python train.py --num_hidden_layers=13 --n_experts=32 --experts_per_token=2 --d_shared_expert=128 --moe_layers=[0, 1, 2, 3, 4, 5, 6, 7, 8, 9, 10, 11, 12] --router_bias=true --init_std_router=0.0107 --lr_router=0.000583 --norm="rmsnorm" --norm_eps=1e-06 --beta2=0.98 --max_seq_len=1024 --max_steps=5845
Below are experts of layer 5 (counted from 0) of a mixture-of-experts language model. Rows are named up (a neuron's input weights, with its number) and show model dimensions 0-191. Each number is 50 + 15 x the weight over its row's rms, rounded and kept within 0 to 99.
Before each expert's rows: a language model's description of what the expert responds to; "comes after" lists some tokens at least twice as common just before its tokens as in all text. This comes from a sample of Wikipedia text that the model never trained on. Tokens count by the router's weight.

# expert 28
First names and first pieces of proper names, such as John, William, Charles, and place-name starts like Va, In.
comes after: " |", ",", "-", ":", " the", " of"
up0:41 35 47 47 42 35 23 38 35 30 57 36 61 36 64 52 34 55 50 29 10 46 29 50 21 61 57 60 70 49 55 59 46 55 45 66 51 60 43 43 59 35 69 04 72 55 37 58 47 59 75 46 70 59 72 54 60 64 41 63 68 11 41 30 19 64 28 48 44 73 56 69 68 53 32 56 55 55 30 44 52 49 63 42 34 52 57 52 47 56 62 41 82 56 50 39 56 25 75 35 61 18 57 41 53 49 23 32 47 59 68 48 41 67 45 86 72 74 47 64 65 50 34 36 47 66 30 42 45 16 49 51 67 46 40 61 50 49 48 44 30 44 60 60 56 75 44 39 72 41 47 30 74 40 49 79 53 48 45 48 87 49 52 45 50 95 41 47 28 53 69 68 53 49 44 40 63 57 29 53 33 62 50 53 51 41 50 47 28 62 65 63

# expert 13
Single digits in scores and tables, plus rare consonant pieces inside foreign names, like k, w, z (Zoubkoff, Brawl, Muñoz).
comes after: " ", "–", "k", "w", "°", "j"
up2:14 60 77 67 66 44 63 38 38 58 26 49 58 44 32 49 49 77 35 74 38 31 63 63 50 21 27 61 47 62 51 47 40 74 36 59 20 29 61 52 47 44 51 57 49 24 52 57 42 19 76 57 46 50 53 28 46 46 56 48 76 47 36 40 76 35 67 63 49 39 65 16 45 54 43 50 61 46 57 24 32 46 03 76 47 40 54 49 76 58 46 54 33 31 59 66 63 31 65 31 58 57 59 55 70 50 38 22 71 78 61 41 45 49 54 68 49 49 83 62 44 56 62 68 45 77 71 65 56 64 35 59 58 49 78 50 50 57 72 56 51 45 56 71 56 45 44 63 25 39 30 61 51 65 51 53 50 53 50 47 68 55 75 45 52 40 28 61 48 36 44 66 50 61 58 62 63 58 57 45 74 57 62 48 62 37 57 86 54 15 49 20

# expert 11
Table cell pipes after numbers or names in data tables, and periods ending a paragraph just before a line break or heading.
comes after: "0", ")", "%", "3", "4", "5"
up2:41 33 36 56 40 47 48 63 51 18 06 19 30 49 55 56 74 69 70 59 57 12 68 43 38 52 47 44 47 63 29 84 62 70 70 50 32 35 45 74 58 30 46 42 51 62 31 41 55 36 41 36 61 06 60 20 13 70 67 60 33 60 65 42 37 54 40 32 63 46 52 69 60 63 32 75 33 51 27 63 53 58 65 38 55 68 57 53 63 43 51 54 19 83 67 56 50 46 42 66 40 38 54 60 43 44 65 53 22 58 49 60 68 68 35 39 44 43 33 56 33 40 60 54 47 42 35 34 43 73 47 39 32 62 58 44 78 69 32 44 69 07 53 59 62 27 55 29 31 55 53 49 59 51 52 33 48 55 32 46 59 59 54 38 50 44 55 71 50 55 63 79 49 56 78 49 57 43 55 57 39 45 44 50 49 32 57 76 35 48 40 43

# expert 22
Standalone space tokens, mostly in tables between pipes and before numbers, e.g. "area of 53.31".
comes after: " |", ",", ";", ":", " the", " in"
up0:18 68 74 57 60 60 41 51 52 78 74 47 48 54 59 80 74 27 26 28 50 73 62 22 41 58 49 39 82 35 70 48 32 33 66 39 71 47 52 42 43 71 43 47 54 48 52 42 62 65 43 63 51 21 48 48 31 65 49 27 02 58 50 46 47 40 63 51 62 54 54 63 60 60 58 33 34 43 44 57 50 46 57 42 34 65 52 45 49 26 40 51 78 50 28 19 45 36 30 56 66 57 37 32 26 61 63 56 51 29 46 31 27 35 68 33 22 39 50 25 32 44 31 58 38 42 50 39 56 37 51 50 55 37 64 70 53 41 41 32 24 49 71 36 60 38 44 46 54 59 60 58 25 54 64 25 52 36 40 48 44 52 58 51 21 84 56 45 57 63 74 62 59 26 56 40 59 12 28 38 56 70 52 47 43 45 85 47 59 39 68 60

# expert 7
Mostly "the" after prepositions like of, to, in, also sentence-initial The and odd mid-name word pieces.
comes after: " of", " in", " to", " at", " on", " for"
up2:79 43 44 37 35 76 49 51 49 56 67 34 66 06 49 53 78 64 55 46 32 62 42 50 24 43 53 79 57 46 48 59 22 50 67 50 37 66 76 29 41 66 20 32 51 44 41 37 60 48 15 73 39 32 64 51 46 54 34 36 35 65 49 63 37 53 23 45 52 44 46 57 53 53 66 45 36 55 56 60 48 50 52 40 73 51 92 55 48 51 54 37 50 58 61 44 62 55 40 54 55 71 57 13 46 69 35 54 40 59 41 33 46 60 63 33 53 67 66 52 51 59 53 43 65 43 32 55 83 54 48 33 67 46 31 28 33 59 64 42 58 50 30 34 51 62 47 40 49 60 71 73 36 52 37 19 46 33 44 27 72 52 68 43 50 38 50 56 22 44 65 33 39 46 51 53 00 55 22 53 66 60 40 34 68 71 43 56 31 95 55 37

# expert 26
Common function words in running prose, such as and, was, is, also, be, and -ly adverb endings as in freely.
comes after: ",", "s", " it", " It", " he", " which"
up3:51 23 50 56 70 34 47 30 82 31 36 66 53 33 78 58 53 70 54 60 76 57 34 59 61 48 54 56 39 47 79 68 33 61 53 36 63 69 56 52 55 47 62 59 47 51 45 55 30 23 29 75 78 43 53 34 54 57 51 72 51 23 44 51 36 58 68 46 60 50 47 49 46 41 46 52 40 35 30 49 44 65 38 64 75 25 45 30 27 32 43 27 52 60 74 54 41 60 76 47 18 43 67 54 67 53 41 57 47 70 58 53 79 63 50 71 13 76 54 53 63 42 24 35 56 35 59 74 36 48 62 70 52 37 42 49 42 37 78 23 39 44 40 72 42 90 52 84 69 44 36 55 63 45 59 44 76 33 60 51 63 59 64 55 62 35 69 58 36 60 55 47 46 49 54 61 44 82 35 54 51 60 54 62 48 51 58 45 49 70 01 58

# expert 6
Opening lowercase fragments of longer common words, often species or technical terms: c, co, do, ex, cent(ipede), cock(roach), ty(pographer), plus months.
comes after: " ", " C", " P", " c", " F", "C"
up2:48 59 66 71 58 65 60 38 69 42 40 67 41 31 81 53 55 61 56 66 49 47 75 35 21 33 55 61 71 74 44 50 67 69 62 36 53 61 54 71 50 55 81 51 75 51 78 38 17 44 13 34 46 26 69 31 61 53 52 73 51 63 56 53 46 48 38 62 52 49 61 43 39 51 55 38 51 55 36 28 33 43 36 55 41 62 28 61 59 68 33 44 45 73 53 50 68 52 51 56 46 64 21 48 83 18 39 67 44 49 50 95 46 45 37 63 56 59 56 52 64 25 42 21 61 20 49 60 39 55 47 44 67 78 64 66 60 29 45 29 58 42 45 69 34 78 45 50 58 56 32 51 70 46 59 60 71 55 42 36 62 48 54 59 61 30 43 46 42 54 60 55 51 44 65 68 44 47 15 14 54 58 67 36 89 60 51 48 52 22 33 67

# expert 16
Single capital letters or short caps starting a word, often after line breaks or parentheses, e.g. B in Ball, PA in PAVN.
comes after: " (", "-", " \"", " |", ":", ";"
up2:57 52 61 36 47 38 68 67 39 40 70 38 85 42 51 35 54 41 55 46 67 18 18 68 48 43 56 47 44 29 62 60 36 76 50 62 42 77 21 56 60 51 38 52 55 56 44 56 48 26 66 46 62 39 43 26 29 30 45 38 66 45 65 49 43 54 57 67 61 32 40 31 53 56 33 36 74 46 57 57 64 62 51 60 38 76 51 35 46 26 59 55 50 60 32 35 39 65 11 57 50 56 63 60 49 40 14 58 52 38 54 52 46 71 54 54 51 47 32 27 56 75 28 63 48 50 41 44 30 56 32 13 28 64 70 47 58 59 77 12 61 57 34 82 35 53 60 40 41 52 39 40 42 64 35 58 59 57 53 60 35 62 68 75 68 21 39 51 66 27 50 70 27 30 58 49 69 71 38 57 48 38 45 38 47 79 21 44 55 59 84 69